Weights of a small mixture-of-experts language model, trained from scratch on English Wikipedia: vocabulary 26445.
Below are experts of layer 2 (counted from 0) of a mixture-of-experts language model. Rows are named router (the router's row for the expert), gate (a neuron's input weights, with its number), up (a neuron's input weights, with its number) and show model dimensions 64-127. Each number is 500 + 40 x the weight over its row's rms, rounded and kept within 0 to 999. Numbers have three digits each.
Before each expert's rows: a language model's description of what the expert responds to; "gets" lists some tokens that make up at least twice as much of what it gets as of all text. This comes from a sample of Wikipedia text that the model never trained on. Tokens count by the router's weight.

# expert 6
Spaces, dashes, brackets and line breaks in infoboxes, election tables and lists, such as • Summer (DST) and | cells.
gets: " ", " (", "-", "\n", " of", ")\n"
router:536502453509507556522532508471456542450504469456531463513489411466540528554539498469564564544533450544455489500472518537523537500502521519587469574467526507461478540552469513494519534469498515
gate0:544550592509489474464571525512591488444450495497498516441456485457497484561434550512438489567439479450576452509575514461447497449513453479499526520514528448543502474524510451418499502560498465
up0:471480490433446525556504456527552514555476521502543490510471463505456520509541503504466505454523484458463546498425501503612459505543548512556524523489466441561510535465481583553509527482567530
gate1:484484485480436588507455515486479523429481498431523456518406510440548503498504446417459554478493566568524502486489450497622498492490562549501462487473572553490484492507477424489512470514488462
up1:452467502456469522492515394474537446412517466559473553456472490517557515499557426508467539530507462452513506563506468523551496501451447438478491512476548492567481559472564426532484471408467546
gate2:451549433472511515536419475492529468497520495500474501598535497506508508537524519466597445514453505511520473550515528448477529512437528519463427495465494544472552484479523513471478511487529462
up2:508447455499542548548530575504502479523505548474507516551504393463546524482510435497559485516549408515488470502482527482440441583495532543454413479485516495490503602486474484537554501452516492
gate3:460509444426449545479460501528469514522421507539465432480502429534465519437506527523468516410439539483475530548461498505452446457533460526498508516589522474519462521478481524456508485485527546
up3:554511552538501522504452458517486383555480468483506489510580532575487537520518468514515466501467506577485507549497499472539483534507525523517512450535439455466565461446500571536549478512481496
gate4:543482522505487441459426551514504578454530487528494404529454450503439476493525487509518572492474441551464505450438524558447431487472467552464454521501517532466494477547456469472503480498455474
up4:539528481462504593477499508491501497519494441493502518573595546492546508496475488535529528471481610530478552520475456488483512458538553502511543523488565503565555459506548575481470495515490542
gate5:444511511488518533530498444488417490447518504449480459425458523530511560524519463428494425514455496528600504529471422487457500527407449493444517414508510484506513488448523493534511504515492485
up5:497501457541485527491524504506509504567475529472489524523534529512502445489479507552540536502423448402463497504544621533512471552549561517540495536504540498455457525461463523460514469490488542
gate6:481522482516526565551455505496560422503473537489402468530543481518546552473541524485550445448526584491441423545508523529598559477546546500543474514488554462534515490499483541435479484430567492
up6:479448502513476526473503524504491468445489420478447553486485496460531488432426495581524443448482489424506570552464594504551483451467492477476484554497492497459491471434499510516544507474481536
gate7:481470448529531538514482488472492518478486481566539482533453452471488507514486532505522493479528439464494548495510512525556552520580437517530467479593510549530499508516474418557452523453498519
up7:540498388499497464457531507543471535584438476578470585496488598541544537497570516505481395546485500514475446506463487493519525471500470468562489466457510471437479462493466524501513497523469535
gate8:482560488557555509409480536509495454509413546539560532512507525461480467542504494463427470537462481527463447535497504454498479510486505567528514549467554520486535458460489505494480564527466527
up8:582517554504563521518453504557537485498529462560465479476483411433524529501472522462515510536572486538468496575480509479526530460547488525448506445533535546463531488460547513490528428484524529
gate9:495408566500467484490483526548562547527495539498508513524499481481492513513553494478439508509522537475457483584514444461550468474496455568480415470504526499531534482436500519461430550523477501
up9:442457510504514491501561493453532510537516484535525498490408529547497507482491548515474550495568479407505554500497502512488539506538493425463449482536441448519536493564512427468530555418483582
gate10:494518520537435479493466534561441542560518497562512560505431565574467484456498486499536534558534504577438459497534541413420521535467490533465401488567478489463544489509511461401573487475490513
up10:481500467472456546487474565470529524481490485507478485559474534467437531505532566444572558508469472448507478468490543392473513397525437500557550574533463520500531546443439503500536473470532463
gate11:518365521480534470478549482455542439482507462506563510516533468512512473530507532502515550520424475449534530445480481491526590503481476538501421457492437446505513489512506445512466474456449559
up11:462498536523521465513479494428511505518536536503501447489473468523459517494560523472528569518484479491492521465493489468532533499490543493500406493492495442561544499461569493535492481503530479
gate12:493477457522567539481485479529455517458500489538503559446466443551537600480463519518527453530540481480488472521479541568530505542366516607464528489481445494497455525471498549597498440516374488
up12:527543544581464452503478551500609436528484480511528460581508425515472518521578492484559488524498537504510527539474497481469480546580511476447443544517526422502505433523534446459500492516520478
gate13:501423489443488480528503507378546530488490466509526561509437467500547467480506438406463550475569468569500459470474521501433553517517463475460495487490464526467477464547495480541483445502441473
up13:552468509513498574517507452472484511519452478446502478474439403470436480486419468489413486537476543450467430454470529582475501536499521531506495567540536526455500563459401491525504497450485510
gate14:531487498497505457525425577528493494569551469489514526460539461530430534516472507402557540516535441490512521527452448459434439506482474528499467509545506513490436442523440599504458581573429517
up14:455525517485470447453491540464450459540480523450544526462467541465501468510492509499480510463549559532541463488479545478526542469449422507490471508515496513518479521515473451583488413419527471
gate15:454510487497535527528480521517483516523514490478461545465545525561455494505513482533535470518514526475489512477478499537473502502523495597522462505501513565526559480451515522449474476425522555
up15:497501438348549467447487546530543550520463444481525463472493525476560487469522574490524480533529470507522541492544535466534494508501540483551516454520476517510512490477519485501486509503479463
gate16:446483504562530517456471487491532545509465503513530541548552557501495491464530467453479423521564467538492473527449489571486513434430475488487593474432504474519495495514532489420464493398422505
up16:532532531492515497497538495538480533466454487508540517438502528517498606460419551517442510545514464511515425464530565489539535539521523490521483516532495434509554508464530496530568486476489510
gate17:550471466499562463530507505532527550458351490533487505515529503482519556493458492538527493525487424501490526516463548486555487471471483478527480501457502487502504563532494451573484470509463479
up17:508486462523512468456474465452511511516430476533474524514580504471513562526462467467515464515509475503481525488436488475426493475464520485542538529449496517474417502486519519523509500491511448
gate18:475554478414541471429527481489511490537505470385524535543545504568536434553575451479535529488480537471492509476457527481527512519454507474453529528499549463499443523522514533495490452555513526
up18:470510543488505533535547411510513459410510435523575482557424546467443491503479498552509469456528531576510502520464443458504549402484493460488476470504492498466511463473483529432527487506484492
gate19:510498532501596502498536593532503561520459487552505537481501565504536581466506541508565496483506466509494494438488437545510468509385563508446539527474483458439535562475516360503474500582532478
up19:511559528472457437464435552514479589510510504511499459470573550464492519424564542440545493535535465513451569533476536512531476510468477455508478537541507590487400566495558507424540544524491445
gate20:431452443506517465470504452464513523531510472535505526547530472515463500491424546441465563508555485528513509439556537527484517556474554465479540511532486462558462513491561472501492474485529463
up20:459533489503544526495521486429571494509462490469507461518451481508535476502535487455491504505408472472496488461506503496485471501513509521448551470525461465474478504490490556509433434562573460
gate21:533525498498457432521541518501451469510544520439518589460556495510511501483510538424581476517469525506519453526484496533504452478483559487466516531506558426513473475487435512518518579413566486
up21:396438484553557493547463494548525518466512601517496496541513526512480421512523553438488456461556543532612572422532453544470488511529492470506438547526405441501556460470506513436572472497496493
gate22:528490498538475506593442446507472422544467471500427531517455509527492474441496496572449533505494500502549488494559540512464541466531526498527468506505547503530466500479469557528513576490496570
up22:532470463529477566471492503482559481462498512442531511475416463503495500572507466416410514513535548458451514539468491490472531484426507455478429530501418485542493421440505497510442529553584486
gate23:440544522499465479538528475494491486465484453543566569464537541487488478503488509539505490425554418470572542493522511502461471485453493491512528510466479464496433496493522494540576462519465514
up23:560487457548453539465493481561410527520490494450589517499496483553465572426528477466379512544442494478520469539485489523533472475467468503430386528500579530493534448509529585546515507501527531

# expert 1
Sentence-opening pronouns like It and He, plural or suffix endings such as s, ism, ions, plus such and periods.
gets: ".", "0", "2", ".\n\n", "1", ")"
router:468529528476475496450457448499474538592520503569468504473462456530500529465484434486447463459494601564476531507551541459513493490385453524500496489486520463497505553463527423558532565493483516
gate0:518497488508493537464492469548497527500506407482594445555523540513534417507474507475480458502544543503475478566449529513481520466464434503530541593544474468554583494559505522467515465563509481
up0:537502533522519478443509548511459562494574519548536515466508467454419463549592477523539496524550492600543535426460514514490531513512506502512546547491529517522544545518534490488508538424522535
gate1:517479466454524485494536505540517537522534491504456454497447531582455497497478451516559535499528564535482516533525379479524572467463507451488492536536480522544490501531438547525455571496466581
up1:530505543454586476535520521471410507481485529603492499544455535465532498482522508499439487449452492497487507504520519488484490561508444525462532456449447537456492529498508473440578453515494526
gate2:463484500616492432462525485513551533517456397471549533498521448495529498540519509461494488507490499528445471476589502522540451492540546504496528458454516409531552497507474585539451543508451459
up2:484478526468476510497474553480473494451528532463580526459539458531439487474570529520489549485507440507459470440556534522478484446528469566541517465509532468460512500476490504510470454568373504
gate3:576578482522469545513587452544490534526430468500467505496470448536571483462537542465447550530499528461552545554567450507407498512465529472444505492560509471534485480511457476466492520512484513
up3:426483486466502460466500554469494500529576507504516547515499487518441574463511482553506486499450497496500464520455501508576504437487504501536496476455469538496435474606553516461509488494574509
gate4:542473514514490531490542476515539391506481546452561481420530440552546469476539514456442498461519540549511523476503424438532534508550458517512499537481488542488455484526535520503466533510543515
up4:476474505556529430508511517547543471472453527482453539533525492541438544449539524520462476526564571498481580502473366505429524604516566594555533522500512542486528455481438548498473461550489509
gate5:477535513505474573572471449539434464543477454464556544477494488496473559538490548504570486468507476501494490478471424610477477530509549504474455462438554551528511524519488504498510526508478479
up5:492493495469575543575496459477587494478510489539490536446505521501511514503510463500514487423511531463515554523500515483474486489486495425541539472501496473528511531465512549497503486522462522
gate6:534497545497545514460473523515436503499458542496375521395514554489454537511423513497555518469571510536479491443450400472578500447497414558464484482496431472530471490490508481535463559492528507
up6:475522527566535484521562582548519578480531538544474528529505504535559516454548469522463459520509529539481447491536488490517518467481471523478539462412497486553435510474478524458494480574463447
gate7:477474520506511508440504515501565535415523489533567538571502511536492451537475448479473495540462467463606479503567575563525503535465585444513490454555496503548529505478511479515541491556437492
up7:510478531537480501486520498539473530458527506452524491536525593429481596461436443476477514489562478515493441466483561460537419526490506479447519521585455484570523449474499454491569550488535433
gate8:501484560512484458475550484495460436504554472486502438510527453492535470507457501477568511495519496477525422487522528532491543485543537485477493487502542515494489466469536540474574532522526499
up8:497503464515520522567518451491489514496475540620489493545446475480428468466535444585521558519534477543526448515505500481512547542527445537503515527569493530490464528474449439541521490484438526
gate9:440557488439510458484498499429470453485559471518523502491541531506511472523444522463549504482568484467474428497409455502476403484501468597395531481595489469463563501532523449455490490449520465
up9:492488432497423519494525526530547546518513406501434507574483506490477535500442503431482510516544527454529508481561593520507459560497500493528522503517526565456518546498541466525454449525487476
gate10:440494445456516536437527517409453498488502519474512533485484487444430554478441470484528484517587461460512544497492510491580471462508541514525467502508506464490460554448533468418484554498417484
up10:533550527466508467530502429537542466565536521523493451497456559527569480381526555531557406517493576493564447547551424498533500439501500502563549530554482479414550502524463501525509562438523548
gate11:489480527479538469443505487523471551516480508525606510475547507522478585513523462499526513510579490499472489499473418550481510436474481613530524574513554488478497520496551481526472481566516447
up11:613558573447523434524504511462464452504533425433433508463501468515435521558495486493454587427561547440548467464506441523528520515516517471458427405504476505524545488520490475496498513490545468
gate12:478554479522506469419466531500522462451508522534518579440496455529420543397528487428501529570534503456515558515434473536600474553510472459464442466478525484504410457501512462525463528524429525
up12:497459502527503468468463488564454509408471504473443543541467502433445434567504505569440517499506410472508488494561468422509570593448494511531523476499481483559523457524496527489577526479445560
gate13:451482458488523512523550475460483484531441424523495570464503493544438575490432607425454446514554561501532488522515476531562538502541519523626473467618471480535532558489480469499516466458417508
up13:579447416573482450443469551428515465501458588465477474494521474511539509451486464494450508538453469524517547501512504503559505427458570506551529470492512488463486548563552427400530471488424493
gate14:423531462515530506500513540535537532517442502469374465496481499445553486523493482465503503464536512494503537565533503458432495527507486469540468494525528471521508544500470483490508432510570565
up14:495429452497408453499552494473530501449493454493582549548442522540448456563472574526522483501463478508494495520425501588495519445476494509405467455500451564456468440454551504442449487499442500
gate15:505493484480505552563484578519458483505475487484534550548557600505482533411470491526543456521508373553531524413502474592414531554411514480471537508459566471506505472534492491504518543489558448
up15:463494490434505442463522462496488480504553524480490531531474427456525445528435510509471440529563473471568431535462519538509468522486498520527527453516453516595508464497460545538519467455555501
gate16:515430429494536555420435465468495529512511425522505521451465468490484472472397513477473450492554521408422539535427516552549563500528552495435468429477533504451492487446476470454587486444476457
up16:421486480452490449469515518566504474520464572523418506452473470535504570495403467542515508538447493516448422406453497525514501516528449547512551556477612516533551522552531544481503415498518487
gate17:425450535487488574483472510445523526483463455489502477496458513491465493471488534500469516584465448494511503492516578490537508523465522545508543458482547511446472496459523483469511517553561573
up17:468459505564523508484473412541474527510427459520506512519510453505534508433506457499498490489512532543508450491455474447517509464499468499522466489472493453442461448497515469499443504465507454
gate18:434505519487513528470568536537565527571518488463494539463522533545414568557495481507492501469625544475469457488467530545509536552495423553457524527549444436593493528521529499441493475490477534
up18:425511500529486480481585515491499504478482491483591459581539471444471519549520496426472405535496509465494471494496485547429549563530483481502457502480514452500474473476540511468459557533488418
gate19:496499532513508503477510464530470517448518505403487515640480525566513535417503540534462537530489510509485533552467578503477476555473405569483459488570552508516466479428483527512522484548453489
up19:417525487417499488497496531521466408485540497515529521443537501528520495497525527515475527526525509528498503455484539506484515482566483466506547506534481568468542529508485483425509523525483517
gate20:514483524532517457383550492499487557539483472511527511586519520529508499482531477461492516518490542539463434432511472494490418483447516528509497535486513533543480526482469487551514474527475468
up20:520496498479509465505507491531452468490434467519465537428422527481588461523515592517527480393508485432442536515556502484511503604528487508493542472475531466534525499469504480490472490491496495
gate21:525535495450522475483492495494497515589456558473487543553486487535469562541498510474459457485562530477499344566498510510498545536489466481588506574521499518497571467541479521496494500518461428
up21:486543508459459510471455556497481445474492512529462540500434498514510499433511497493504514505493467537508501463470512487531451548492463520450553497503501512434577492514550514461484479521458542
gate22:573489460469460483500502569434540503530443498527522526486438486510501574440515486496475545506524481511535495526532568476502538496510551541489494542508499551481496441501543545493378594452492491
up22:611515507515489526472526511473454453475493521562472529492456516515500508518506494513523469544528478450440476535459523486500452422562557502513484514506507460555496542459484464513521563487518503
gate23:528532446485527441430545498548500503518469519534503550510504448532501545503508558530442512529484490492476508496506483502512561456541505490498443442479495519508523544573468464427557512562566409
up23:516489540511485592557409458486580456528440529400477505518533428510516530500475520477488513494475521465583515533529408508464468526510548483519510533507507518488497559482466485428488469494453450

# expert 7
Main verbs after a subject or to, such as claim, scored, played, released, became, plus table pipes in sports results.
gets: " |", "|", " |\n", "==", "ed", "ing"
router:490491490524542497486506537496502456530461489561518577469531514510480531448504479510462533548513515537433498487551485468480460519522495486432535550516424537554479489435428439484533394543516437
gate0:471474522483596514483480558548529465528459442452497489480525473450458476471471498452454482436514463500446437531472444500560494455461454543495535555525503504512534410446477580567530545545448430
up0:436502512433512537419507467571584517444537481456478451499525514551484475537483474472516511552529472568556551498417485396517472543547528511522542521507500524490511459512455582463601489539552500
gate1:538412425484538455465520516518534462463446492483448515497529513455507496426456525453535434507515504483453546493513454503503472543478489536489469513447500560466491499466451528446604540464520489
up1:513538499485553541496502507549539450538478536533443464550496521519533463445472509472441476519494509498527502432504500479477534506573498402490544602456494483449573430511610474496499485499500475
gate2:501468504533557452466579492502473460508449401507461496474509565565552506448508485548471425501548549599487534461545427423441511580501504446492501494488464527520535442530416481491475544515456481
up2:523492490475549485571482500488463481526502536560429511550540539567502511499517535502482519499500464455512524531525487568527499504517482487468503481416428591505520442496524510537508511491496461
gate3:491480490459503505470547509501546539499477490553516505424511563568505523467432411525555513455506509515478439475432527554440512521551487520423493458487529488499489501585417447517510549492550438
up3:482518481501507497466491469512533550507489467463496502537515426473544533494511528484514525527501521429487492489471454491550501532525546503511494482527474548454489484399527548469549468487575498
gate4:439506470535434394523483519462524518468513546510498526464476472495485513518477504517539500434499498481554440528580457542468422582496539448564517530480509516507548554548506469479462499441486483
up4:506495545457543600526524498573439492557429526402486487521494482550436502414554517461428508447544494550459510488492534505451497471522414482488474520492490529553468504563490453507511444497461541
gate5:585495452476560458476547552499458469506533493534578576526368483500439501486479435487479437480541545493451450483549454487546497538485520509502457486539519486534517479497491486506534435557444447
up5:506468481534549455402506590437562551495498517487575560500470449481523545425576522431475419530475548461447501416562569536548427471458566542476488476444504545487442351457553486507485534473424529
gate6:507471509451545417509561537522419435461435505483484532552468416494512530491582472478495470503455497533541544423434560531486477464495428585520483525490502628456519548523457498449558476576504442
up6:449480496454543499462518530496554533452502463481505536477470500489552514496504519518483494450643540495509508471457527452592455530467482544454476505492485520498525486523499532503462480485451483
gate7:534411458551573516427548547452483552468446563536524493557524498412511487492493438531469490530507479527436471517530501430527410450465463554467538518460431531560488479426499504529556507488501501
up7:557497459521496385441506510475521505505559397537514540487516475467458498514519417551463518531545551559463417461566432470528469434497508461560526473499550531527520497475470464505531498489509443
gate8:518530509446454482506449569502544555572535448523462492543493502539460575501482405487535495526483426510491529565560449561523551462516508503524491505570539485440534471536496504499447558478517476
up8:479481474554409485507524468506506508471542539514468423476481542531471493508554528490485471541494449474488518451506533491560479586476482482440471422438613549436538542507485583541563544470511508
gate9:503512417482529499511488502529484505609494485561458517535488540502494540460531533420498556548496551524433457547460534538494535440511440516572492525481397505463480477523455525477520458531465452
up9:460514428443471426473567463452476550544499482542514567640558528555525512496507505400525490497482456505508478521585552511539490485477566478509443416493546472469469513508574432495486544482481450
gate10:547504484448512489448475559561545503518517443486480496504505471529519464551475426499515458535477563522432611552457509431512460582521545534470464528530425412483510550500419549516515513535426496
up10:549490570585488457439548471541550450543520520494474469492455505556526453470564477483524485493546523568518545461548450472475543468565464570502450529580467470455495451543508517549486549476577459
gate11:529531458456493487569530584469502466473512498545483430459520476476477495506453504477503497511541457499538513459570555473498434494534528506469460468587505515477558486556538488560515495483542473
up11:437452489464534490510484450499520474529545517492471475450516493473500529500511583533556493431504498532435489514488438457486562464549491464416501498545485443509501416465520483516504480459579577
gate12:603474489570489526491503461446506498485524497493529558482481552418564525479519503565481552511501444501498499522455481587498435483442490542516518401544495469468445527438583436551494487505473466
up12:549553524546397568518481554532529514535533535506522445479499537482534481456491543434593471554488488474442577506516515438491597593469507538506469444538448518537512513531555503581469570410509554
gate13:497508388573488551479449459458510494420596542522539496525479503471501532465537500518455488563574475432537532536541431519490480511461533504485503517463447450532490530483433446480532540502538480
up13:510514515476476479521463477431547476498471515520515527431511594499549494487472478470516519454474523547542532495481484559528521582486475445523544569482492520582541475483564507437500576596486578
gate14:444516496439451508521478529454466516509494503570543476532468533548511483544480429545537495476593459532569559457549525501517466500469456530537525474557502458469468454526553480505514543484506474
up14:543458459539487459539628470468480504540509538479497461494437415411473435517564549548512489576532502457479446500522526511504586521494516465491533513469442493507407457442573569461560516454526579
gate15:500591486449480505511505509508467580545540527528514524469518497511561524528527472515437500559548549499532524419548501534505465488521472478604484498494450474506486488523491463573511537456480480
up15:512509444503452551486494494502572564493511442537533520503509484516526556436541499476457553467498498452465465461497389536511479487520549526479564514501492485505487487537519426460527508461459513
gate16:520516557532512485424445425476489425556473492448474521512462458502486436459479431450491468587414584561517474441493480486494503449502482522463548514454463429494460509468462570491532492560546514
up16:467385486500461432467510489495464523579452426538463499504468502521479538531529452494481499554551552529491434551454483470470499447473541525514506506521463532571572488503471553469546531530461532
gate17:399513485474517479575501524505526483408559511479429423503475541564524470480477430557487481505539513549497474462562490486463458477534518533505439411525485459451556536514493496512520511463536478
up17:497513525422496461416462528464483463457478484546529531462562450457543519512509526548489413531557443597422529546527479535483462527432510523495436479483510489470498497518487566527481502512476526
gate18:504566463560512524517397504533475494493539474428494455540494504522500488586539512453519422437510538482540521430515532496526469465533477496451477455478501538477529507489500439406473502495503545
up18:510459519452516396521527540446522515555499581457506496461577485578493487493553418453561501540454493464441550505439528511445440543498542473548504520473493505524502491525580542443444533467477494
gate19:513493486531504453491552459548446522405502461535485526466504476514495589492467531475540533481445445514514455565534500385422549528490536471573473478560518518485563565550467523550499532463475579
up19:460503517511493526489453480453443484510588402513517534447465472517572477539593509516539507553547500471556399429516501463491485511597460580461496522531473444455557515525527482530421495496462431
gate20:460450462459524458554545530514464527499452564462410526491557527525503509481494483492514438426456484469480579545476478478561556542505530495512517498571511624492471458556468500451545509500482556
up20:458565542474496446417419501487546465511579500513458537438453470544507450517464525447481563494534497519481508544462546491495538550503487493484533470538401433476433446512551545448505494580557467
gate21:565481528515510597403496461493528548509558505516417518438491464531467473457510507529560467500511515491535466509461548461496557488485500489547499509490457462461565580532477520490507546532502471
up21:537550517556477516452546463539489449414502438492502504510528555461439490534435528561444544541471479532507453470477540516483545573543463506472524516483494446521536419545560525460517592499462456
gate22:577401553494487417530467521398523471426500537466512507546457479499449439564524522485565518506437470541482488534522500546540452477517492514523542512537530409544506472447492538530468521383467554
up22:436470525451541512489536479487476553513551503467441490449508553437413515527529532467526486500494492517445534515493558483473431459520500476539580463507556384493538518517503501495507500422516506
gate23:499482504516523551452472583467471530468460561549493439606483475516513553461411476575467439560575494547506569495487525444476498493505498520418542494454522522460558463578549457477469499530484478
up23:487505456516469544502498585490455421544503495480640468520563541473525514508518500484504524553513446544450459544605419500541472538483475583515569464444556488400459457517516440461489529544497428

# expert 4
Colons after Species in taxonomic lists, prepositions like between, on, by, and name pieces such as John, Al, ina.
gets: ":", " in", " on", " to", " with", " from"
router:534493496483506425491521559465542453565555581484420393509422546516513532509561524475517503531522550560481489466458522426546526487549437437474433479505549574415549519494510526494465495537526532
gate0:499474511502573505535471469462556534533482559519446513508406558536491507468536513514498519498485518419528518554533472500509425472514431531449511476480485471519424517467390502513462488462448477
up0:487475457503453524491454540489639517506524494511503493473426523476509482417483477621537534537447466467514555507535538475419490534545471517521588523495505522497432459464482587457446520542502502
gate1:504546558548481411453542537514552470525515474456537513563495439565533523509430549434487417492525475546470523494510433536463504463427530476499491400595521503540465528504580523493544509507512473
up1:499523493415489479552403544513503471508538473520532502493494513551522435573430461452475462563538482588468469525453532519494441557535516435492502458531582486543513567417480517453512513444508485
gate2:533475421623593467465571504521472472500432542537504456520425475530510533485540583435515512455445568457554484461473505543465548511483463484489478525522438409498408538510546540445536514513509567
up2:540514428505481407437532606488472484554520497519548599516544481566514570480458521441512547576474466546512467494496462538474545543532481579483579490531524476546480527445584488483475510563522510
gate3:533530459472486528469524515538510478494501529606467501512469492501490516461471420497530531533456528473501545472520505572574518528472477514553564488464508537457513497524523543503553540443539512
up3:534540451471510491489515437504488485539545442530511569472518481514509495595508445475525540486463543489470498523536491534472558530526457469396457506515483436444484528499541478446577563538470519
gate4:548463583505535480545490434491580453526565469472458549499535466531550490495576544474523550440442525515546477528500509526529454530478571500443571533425561460507529475451477473475483472476410401
up4:527495548460522493462478454451588493498480452446547489526489488462540503489590583482489492456463449517434520435540541502489520519475462542470434501576533456464587548556538508481522470528506468
gate5:499565576418551454460553453464542534531534540483542526488483528480532542464518534505514558464479554616514497552500396484449460529490559495482444481564465528468467587515560542481486557482429482
up5:545563575459504494469494567470529501551474519509494450472589509582507524474509505513472503519543468520490567452461556488568447493486585509517514502504449506498458526466474467583452519469550504
gate6:548529526435511483473504563491496508529491519529440419523474557548404586442553441478475479496494518518477561485481485480540449561523537442482460510547543455493481436505445522491486498445449557
up6:444536487505463540504513506515434561496499455480494437469550491419496529487498569546499546537512465494514484504429491565470463534465538526461490442512504482502484488422555449536467526495534456
gate7:518537470512476513483517484487579450443446444486518542499520537442552564485446516558480509450498458505538510493466445518538458504477483543476549486527484512439449525469504505584562521453471533
up7:503465486548469501560542464490506544519519453484537568492513423521442489465534546458458535504525490507512482515581430517463562457518488515421538582502494542611456502471515430499516491515520466
gate8:532587494498498520512490514496599470515554534437449528512488531594471421534540448480575500466522499517479551518497462356526488448460424511536461509561496524465433485511468505452505548507476548
up8:456496563505431446464521509453486492531490487546502448475588563474522509519524474538437484478506459465541475552528510495507473490532499485522494533495438436506502485473484477563619510471473488
gate9:524510560564500467510522523422440445472590477498507475533511449477500510434435482500551467494507484425497473495488477494572489488501477552506476447553538465465497488548524478496530547459442533
up9:560563529573549457420474524459531471483497561566429504467512503501547489489477416524479471473519472481517538448487449516494476475474541470543512433456422512495501470547494579496538520493525540
gate10:460508479492531471474517535513493563511487524530462509472419521512541495514561457524444504449535485427550510439476502513557512473511502489509457457533510573515413531457492497475430488509447435
up10:513520394506514492461577560524615518477505514563471454537461465486448371493503519472522508526457538476472545506449487405472507536501425526534520445499549434584473539476457486492495514459559556
gate11:454489571455495507465522566505499483476547518490539491550517527511512512476553472537494448504524477516509496475492490398471542526516518578478576455512517507460465444417529500475529470539535443
up11:516560534429491526504539501501483493471494480549443519528471495471440489506577543488540470516515485528498495491493469537553454461562509493581474506445589570411531509449496485534522501563575446
gate12:588422430543436486506445583456512532506524538472482499457470471519504497478447513450518496533456485468400529504484463457505484552479476478474484444559476550498440482422494508575428498531519528
up12:514541444498499453518505481550549567481457475441516441534485484521529505519484437615474502468531464437482459497431528426449488476519483500524512463556505481527538511463500498471530492509507539
gate13:426419467444522425492540444526442549525452479522558546494508520508452509492504460513541433455514524481522448527601556503464483528499501493531482523507432500547488468436497557486504593480450462
up13:467445519522454446523494520476487529480521547500484504583524532472511517482547474512528493518518594461490554513559448443484522537516510526524483423525494481471508485500471486522442523470443523
gate14:480522533494546592418490526499459565453518498519536532560502444485478493441486479509558568493471432457517556402517573465503535527487494500498504471539398494490484486436562507520519523443527446
up14:488524438549493490546541487483451545479450491553465487491503511514495515487517493521524583504523478490497498469523458495463513542519489535484499561531528494441497509512538498483465437511464453
gate15:480518488533475518548556495433477481534515532511454418514510507544454512488507573505566438476549519435484516516496496538578575519467452466491480538492531464499504470481530498536425522500439528
up15:553481460547524442534497596497515489469431481485469416513487457451497551538564518502567469470507490467498486533501517479493448489542547511448460543571512483471480567457524488479468474535533487
gate16:497444524431476494427539512463536531533486473431492528508512544455469583488503525483545444550502549497445502458436546502453478494484536501537489546476495461445526441536485539512404518469472489
up16:546475568481482551519513539483526518545534577465459456495459465486516507426540528497519446507471472637503482520529476507507497509491568515484499436523544484446505520530495524527436529466456484
gate17:545541511516504427511504422492566471452448472493462498503528468501520479473461467496485530559569412487558495483561460530537467526477422488476481469484558538509563523511486488498470510531516485
up17:505524463510573497522534488505558448519497490485516485459443555474561487472477495499459454517557527506517575482505520546453454508500479484520543466433475477584471507571568459584475524469498568
gate18:429444518440513500540496588429500483560478572487563511535539517514506490427540521472505465484604482540452543506488480470455505548505535447528393412508428509493461460495537513510452541517540548
up18:531447462526418464449477464516584561538505520508448446438478498487471526426487445421518484464522432538480555519545428457515496533534457503466503506540503531575468519537476496507480509518426541
gate19:538542570500425439501466519511539502480527512425530509522524500525426483516555493530528448468483446454512468520517484562498596519518492490523527524544545481561456374554544467542544535436542526
up19:527476476443528488469476554517517522480457469547554556472496468532542534384455510484509488502497519467502585426558494484542444605470475508430554512514540537483488538522505461494504559551509522
gate20:490494505521543486511559478525466437481494491510465455440493565471449508471511482505493564530499434477437483469555460488489422527503515489541500493501535506509510488504490469525529457399471552
up20:457575536438504574517493448499445535455508479478534539483542588556513577489492537459480564508539488432533511518515465519551476461465489530472495549425473536503576446559512501508484437444506505
gate21:583480468491528513508539484476444543501460522512438507506453521455434474505444528531528475517480449504520524511506516557544528589495520509504533526500510474521503457411512464534577481460448530
up21:434597520457554450571521576525506507509505548471490446510457493484504476506503373523495564504570472538504463535504478539486517552503463555465558473452497591407537505522469478590477468516566504
gate22:473543565601496419487530479474493498462487552515541468528509473492576506533528505537455480486447453516551558463472468506554493508526509528552460529476531508460484489506469470414508455570421536
up22:497515566494475472453455516478536455496473499500489481566506571462501515489513568533482326472491407483549504453567544534482528427531489467502445454567473517485514487502540504514513548454572461
gate23:541504451504498497508513474515477587412488450474494491493520408537455555566461499503472508444502464486481548474471505511445555511536412472520552469434562510539502515504497505488486470524470491
up23:476450511583461495521515528546472463562428492511496548516484470498506531473503440548484457483498508482462519518545496396477496383496416524485499463455404492485490479579457509498495521477485504